config.toml
router_score = "softmax"
vocab_size = 16384
rope_fraction = 1.0
init_std_qkv = 0.0188
max_steps = 3889
Below are experts of layer 3 (counted from 0) of a mixture-of-experts language model. Rows are named router (the router's row for the expert), gate (a neuron's input weights, with its number), up (a neuron's input weights, with its number), down (a neuron's output weights, with its number) and show model dimensions 0-63. Each number is 500 + 25 x the weight over its row's rms, rounded and kept within 0 to 999. Numbers have three digits each.
Before each expert's rows: a language model's description of what the expert responds to. This comes from a sample of Wikipedia text that the model never trained on.

# expert 9
Table headers, year digits
router:509479495487478498527489504543505519481478451484495502507516468523550501495475491526481491522534484565491480472534457509469487492464484479521519508496491483493505548516543485537528505509520517
gate0:503509523463501515517484555452519486466549490471482516521472532478536516548540473454490479451519507489506513506478475504519510493516495517554456500480493512485510477525502460495486522551554494
up0:457536524513514494522540489519491479517504452498494470465489500494507480528487498534495509497532512517494462502520538492491483505502518460521460503486555470513539434456463520514531515504482492
down0:536494542509502494504479538457516481482471509528462491459502484519503502493513493519533494544492526493506508483518474566453509507473495477481527475531473510490501505530490489483526471533551468
gate1:544506502492465490490467493501546473547480484523446519492535522540512551500495483550506486457482530538485493509514492520517498541481500543517487500502506476520465452554525468486471500492506496
up1:524507531499550490458539503457510514493488540465493487504451498478523480510492520511455496523490462500503489491511530497523500501541500493522510439533447462521521461474494514523497515499481488
down1:473480507475473521525501532528515533488508472479511499486494509511513522508473544497499490536508530496496523531493470452518469489544524525497486498501549464547478523536501536504450477520528497
gate2:484479488503496480466531527537496497506499512510536522526483537476531493562521480456540535515488506527515456498507500493497483518513514489510512508500525511506493498509523528493472525509510519
up2:505511521504489499472480528527540508449511508504525479483496521476510482491479515482508527564506490509545491544513495509552476497548504472531475528506500507460506482492481481515517509545505457
down2:486511522484487465513498505483515503513504494539499475468498509458491496516498531483530474502490525482445493552527513471544523535458487490453513472529531484467498490488471520506503468517532505
gate3:475498481470519502491489507515524514520535547536497449447507516545524473497511523546499503494490507490458522493511505488544496508464446485485467481487484507520515452495489520513562554486511507
up3:513538497476504514499484490570534535492490473471513539521518488570547535442495496504492474497484470512450521503503512521513535552509500493518560478495465460500483495463481538511500562525492516
down3:473490485483467494523510515542501507505522536534490504507471487479474471485523508513490485500549501493516511554514502490509565501488478524514472514466488523492505489518454502499510490537462474
gate4:536526504562514512484524537493490507492493475497513527481509534525498477478500514482519491512514509504552524499462520522520502482499484497482494525515461497491496484512535470480482457519476506
up4:490505519512497493482522481498493486532509475456503464528467489524492487514527532491468542485509535511559519514458538473506485503464504499518540520483500518513486506475496519501482512533478504
down4:516512536535483473487507477532485502474496528489482519520458510516481513506516523526512493528549511467504542458501458502523461540501526516507505538501483493494543467480479459520541502512512551
gate5:544498495495467519483504539539517500524526479539518495514490497475548493469455485495467487530489513511546501452505518507463465467517536517448486530494520492476516546482463458520461515484464541
up5:507528493541472528498506519473524490493517520496467510478471541481474503469501470525484482478466494479453461546477530515494555531469520486476501480497526514510482478523488491460511480496537531
down5:511489486539506436511491492521529528503500479565510499490484446500513535472482499492449500453484479466513513528508552535482510503482515468488463520489492520505469481443530484522495506478528554
gate6:508490485485506487511461545512507476498495496553548514512515486496499554505485503548473479539502499521502489508524509464504543497468502513499524507503510481498508498467476524542495500515488515
up6:459475512490478505494505483513501509493483485476471519520498481493530481470480505438479500504539501501541513528511500474486525485506478490545459445499504475492475507512528500517534490509481451
down6:500481529485475498532506529501490503481500510509528481491480524481521547498500504498500541498501525503493492498522476507459454524490511484471508526502483524517544478491469491538495470485459476
gate7:486462468476494529507531467491484485512540524500455517541536482472481496497476547516465465509519488529470524479499500479480511469426516491547548480527480475441477510491449473454504542483442470
up7:489503499524464500496529505509463495493520499480499525493490492520461477527545498487510509483487465503487494478521508499497469482484509482478455505529478490418451545539450520491499522498514473
down7:498464533528452516498509478477513476489523458465480501502458488518496512536454498544518502475468504459457513466499519492497539494478467486484464499485523520547469493496512472477435506514495530
gate8:537450495502493508498503489489511521479503480512466506493466500488557561482544507496487558452506478483491499510522524535481531544534506464468577513470498509533500510503524497494484518481500510
up8:525519463518489576520503500533487507508489505490525480542527462519456518512466521470500519462497500529522474511508502491493486496512469503485469493495536546498507489505520530529460459502497451
down8:518515549445452495509535461523536475520512527498500468458442539468512455490509521538485512517512509457485498524466444488513572491519536488476489536552505504504514532502504491504493559502528451
gate9:536521522466481564495453464498532508508497463509492465506509504530521535498553511523516504473544469476481476519512486488516451487482533503488502533463457543487499474510484516531521512529496478
up9:467478477493502490538495524503499486465471560522485478506504478503539529474488517567515462475534491511541511505467509461513476508552546513499506494497564477511459508493472462471515476552467474
down9:508534499511516506510569484516446505511487490513534521474524503523469521481501516484473491507509498460491519505505555542515515512504484517544485483521533510533535478461484493560508504445521510

# expert 10
Thai script, table tokens
router:519499492529505495514482515509491540456454463483449520516471542523506505520516469480517504520486508462460519527523533498507504450483486511501491507522423489497470514533517420481546555457514506
gate0:481518449527508453506496486445506474479464510479515505498468517480516566467510474508472491511511565492485482488509491506519483528550502515489507491500521500551548463456569523542520521501524469
up0:488476448518485452492477478491492474528536502496532503485486525477519499493567480496492532534484550522498490505512528521507517547522532472534509465527506513476480490491474487488514533473533542
down0:524540539502536531512490493502497493530466498505463540459512518456489474542457460510501545504502489515538481505496468473530508501530475477493486553512530500488537516472508518495456541490488538
gate1:492516498520464464478483503543469478479504528463531539487496475511497533491500562517472499458527492513507483479521513515521479504524496494445499539548495504522503494520494492509442456507499484
up1:475494530498499491495492498559566482508531453534519485469481532528492483480480537505495537506472539463478549507493535476503549498517521499517493535505503520463454489551490504515478514480474496
down1:490495502475468515486463450518452472475504422513517533482566453458520526517472510491513488493522516530496445449476506519506527478508496487444540553509518498530515475538505457490536524500516481
gate2:541478465463526509507523561473514503495510500542490479519499500498472552469503522501483490513538543505484434491472513506480532567489478517502524495515479456517456492486488568548498485476496489
up2:483474488492540528484495483501534483477500497485529482535459486537512489495497476511492478506467532498525543483532490497540463451505539470497513477456508508546543494545544500493540474536517538
down2:508472494476466499507456522481510498503486468517513509507487521458502509449484506492502527472525531512498473577491507492550494512552495487529500532515475494521509535510509545475505547485493475
gate3:542541458530544502493499490501488491498546511496510492556455521533493541508533487466512483536499470485531531501503533477513509491500523492515522516496509506539507520516503486478503479487510472
up3:483517519508514495501539523509551528478480507483496539521475533501520544511495502513522485467499504503510557518502539518511461476499510510527491486527478517454533497482547555470514520504500485
down3:482486480467500552488479511484533476494486531492519494450481470502475534478477507530491512498466457495527477468518521469499524540525518492477490530508505508518503515510509497512515556442498496
gate4:546478559550510494491499496479481470498506511502493483484486518507475502569523479498503516527504511480494525522505521494533520492516479519503501450534505507495501499477518508516520486528517470
up4:539482484469504520528530495532511500486518504540518503478527453501502464473596505501540514491491466519470465489530489449533511456488481498459495419485533494515503515513525543491481518500478529
down4:475490508523472477501443560498472517465503534485478501506524505566521532504513502506520445484524508496483498541531474486543528485483507499541523560488534475507489486503470518497523554494497504
gate5:483485475508445504523466483496512497509515509492493478518482476489455530523507525446504501539498505517490501487503514549491481505549477480564514508447490451480499510504484518477524449497518500
up5:535467470493497467473488494545501471514484514535456499520508533528488507472507466535475466462486499481523506506520430446499500539548464530476539511491483502454491513532541479455485514560482530
down5:521527481547515463540520446503490509483508479530504495504492518491513545515519494531492530519546477486542493499485530540460532486480548513473476481500501497506524473499509509473499473427486471
gate6:527514504483510516487492484517484528479507481479506467529506499513487463520522489495502492498470542493493522500533486538478525528555500533492480499465504461474515469519533546479465502534544497
up6:483537475479521494502531462508524503467447519516506487467481519514509495469507508494416493497469489522482481526495471498512514489478497514493483491499491522513488518500461529538485529513486468
down6:476460471499481515480534473542439507488506532498498508496475540474504454489517482492521502436494466479524495522513506455529546516509502451506500498499455520466498500512487502497516481498476545
gate7:486539467461487483516547500494512518540483493480466499489493473535522492452493477508486516456511485504537498459458541492501537512508511513519543493526514519469464522495498477525472472488497507
up7:503528505515508530518449502485492483478535540450495490543491481478528465486468509517497483486503500448491501477524510546465454492531494444529475486502522537501513506508524490457524500482502501
down7:472489515534508527486536475519511509535476455512507542487494495555498468507454476494536512517532512511524479504491514499492473502506508532492523483470532479488503496494489510489507515486467502
gate8:477494496481516479501547453463537490509488484542481485511495472473471513472512466481517482488507526453536482526536496499475538477513531490515495507505521502487484504528475454495528516494465470
up8:533486527519553500436509515502535502544486497524492491471479485515432503526513468510479505488474477498490498499477487514533529526502503479472506511483474512528494488493539478500455488526464528
down8:515500487530495497511533489481480486483481469522487499503526494454529498492465506483522550519458526504530504513509566464487516498499494519528506476498511521477474473506515480509500536509510500
gate9:457471466461505525504533527497489518528487486503496483510448470575453525487535517483508515530483545472514534524476465506514494517516469496487510518475482556522522492505530501524480496527509445
up9:526532454479488496463523505502513493509491455529496491527439502520460514500516490464473496495524546473479459489538529485481490455484492462538527491496470486578500478489526488445426479519514505
down9:510493509514474482462505451498494490492558506526463527538529463532533536489539496470510503491498487521548537519509494492522471488517482490507516550533526461496447493486537495500507509441476521

# expert 14
Clade names, of-phrases
router:535541451475509491529474497477511504470497471502481492502518481522539488546476477541514511492481472530508460530512463469505494465511499512523495521558485496520482501459479473519539538479509478
gate0:534504509488507489493464504485551506524442501498462502470510458512506509528519476483503518504491518497465485471567499498538508545532477485503490492490496512462495490540531548481492508502522461
up0:504483494422489503530502511484476481493462526536516506527497484536480550525458460526495530482491481531494546509534509517443486507507515536498503494470514531469488468489498520482509471450503485
down0:488506519507486498493461487542511520483534529511530466480525522524514498483499541521486504510473518469498498464506449516498501493508507448510439456467529521513499554473489528535474497483449524
gate1:513493470517455448437450513497496503550518486495531502535499463499440524498518482499550511518532528510494520509488501493520448452513526526506502497475539476524500502496526505513470459481449533
up1:511507516528496496489514468517541486498509499503552481519534512520530492496482524527505503517532471457469501519510502472527455486526491531497492497436519487516509486467526500484495495489469504
down1:473508499516509548518538518480458482435485476504526472480501494489510519503517493523492537526460541511467493479483484537476516538474462434507511514528512522507541531564486506526534491484518467
gate2:521486507483459530525459495470544514490517487525489542477465488482484441477495517455469502482515474509503498470514478513469468538489524516538502507525511508488540477534529493517468497502524496
up2:487522518517507498477494468501482491498502494492486461477491553505505488499476504528476486496502539492509502512503482520479457521491510474500480480548523472584466455478507499526518497522502461
down2:490489483495502524500495507480492512490515475450513551549486507486496511512524531522509485487507526503468502499440566490496517476485459507498513523487495530486491476491501481476502440485447516
gate3:518543496520528473486516497519496479480514513490446524531469532508538498492505537490472472520470512553529483549476452447504508472508504496467473515493563473517527508443525541484496492470495450
up3:510493547505560500512481485470487515480502483514511529502486475508507491497531522503468491456505505478515480500537442539486502504503505465507494532453501507554535513513494485497496515511516511
down3:507462478476460513494509518518489463473509487499512519505512530565506496523518497503486499511486479505480473492470540507485512455532481511531518524527499513479486499523525572546504552519467509
gate4:490493493471483483505558506492505501499450495520501512495490483507559503473549487451520501506456547488492538485460493512480506488511498519514473494492493520491498512449490544502461492536507493
up4:497490496528485478451528498500473487521474497511504500485498496517507500507489519508489556478537473499523492470417530536521491512505545497479487548485481488491491507498484536477495542503472510
down4:461494511530480513517520487474523538536485480521483501523519473551461514463506460503463484477483497509535505534532502510458504505494487522483519544507523465504550471485494410503453528505479499
gate5:489484518499494483485460499490496523571517488500496507537481576535544499518462459517533453499539460480534520502544524462478527520530477507528454483486519515506477489543502503594473480515493477
up5:521492492524509506468544499516483464520477515512547503479539495479485477516520456495480492508484480541513517506472526528496519447490564510464474510491484520491506541468512446510534516501500511
down5:512513461484503528486484504493494504525497467478492545456528495543509455539495476523497452497517510488512518504523470476470495498491537512506473464501481498519472472489544523465465521509463490
gate6:469519513469460508506495556472505454535443474463485444499524482537482482484499523493531494502500512453521485496495497498465500533529527455503495483520468466480521536498535534550536530521499538
up6:511477524517514509466495553506498513512510502486498539486527485483490485513485526519450520506463500512504498496454477499494473464463527486461525485521510534554516504490455488465509539509482433
down6:462509508585508489543519482507518528484487503514535496481509509505559518509522514465476485530498510448483520492507466482503473525494524548475515515517495530513497490514493516489491531495503515
gate7:492506490460521495528488469490478530491530538430538482478503509494506527506531522478490513493527536508528512466466531472532523516515443481440526519503534533495507486480514531500501521498471506
up7:482516501513535485472475496494524500488519480481556512497463519481477488507506501478521498504543500538479490491505495486484437504480499508495470493528473490461516486552539458505490518498466536
down7:504474521511461526510507529492497481510506461503524452487505445518482518451465507521547521492508495521524505491507521516512501503500556463477505475488499522494530555494463505547515476468482507
gate8:511446512496465456440482491530470517534488519496540505493511493512534506444546514438526500498476498486460466494471493500493486522523486474509510488488448519466493515516469470489537480518484439
up8:484467494500488488499517500520501503519473466524522484492496494529505490444509550507491448519493565532517479504528514434472480559539464497476527499485507480433493540471522510522498474476504493
down8:494503525544532551510491512505512479532492513496493483508502531510504503488500513489523483514458517486482481512506505512536457497488518490500494512475464507492483502508513509546524501479477518
gate9:469478491529512535503550522524549480490499509484509487503511461497526487531560466462543526520495464494499500500497529505515540477488516515481524500517491469473493553493541523526536523496466530
up9:518500483485443532507523540459498502517476541508516494528508504457469492474483492541486505520488505449486517479489512496481499539485442474488477468509503470512463497461493492508518467535518503
down9:498492514533498510458514509531401499487533506442495475480484525482481448512491462509467496513489498468507497512491493506486518518500508512464489515518523489492513494516472478467473535506518496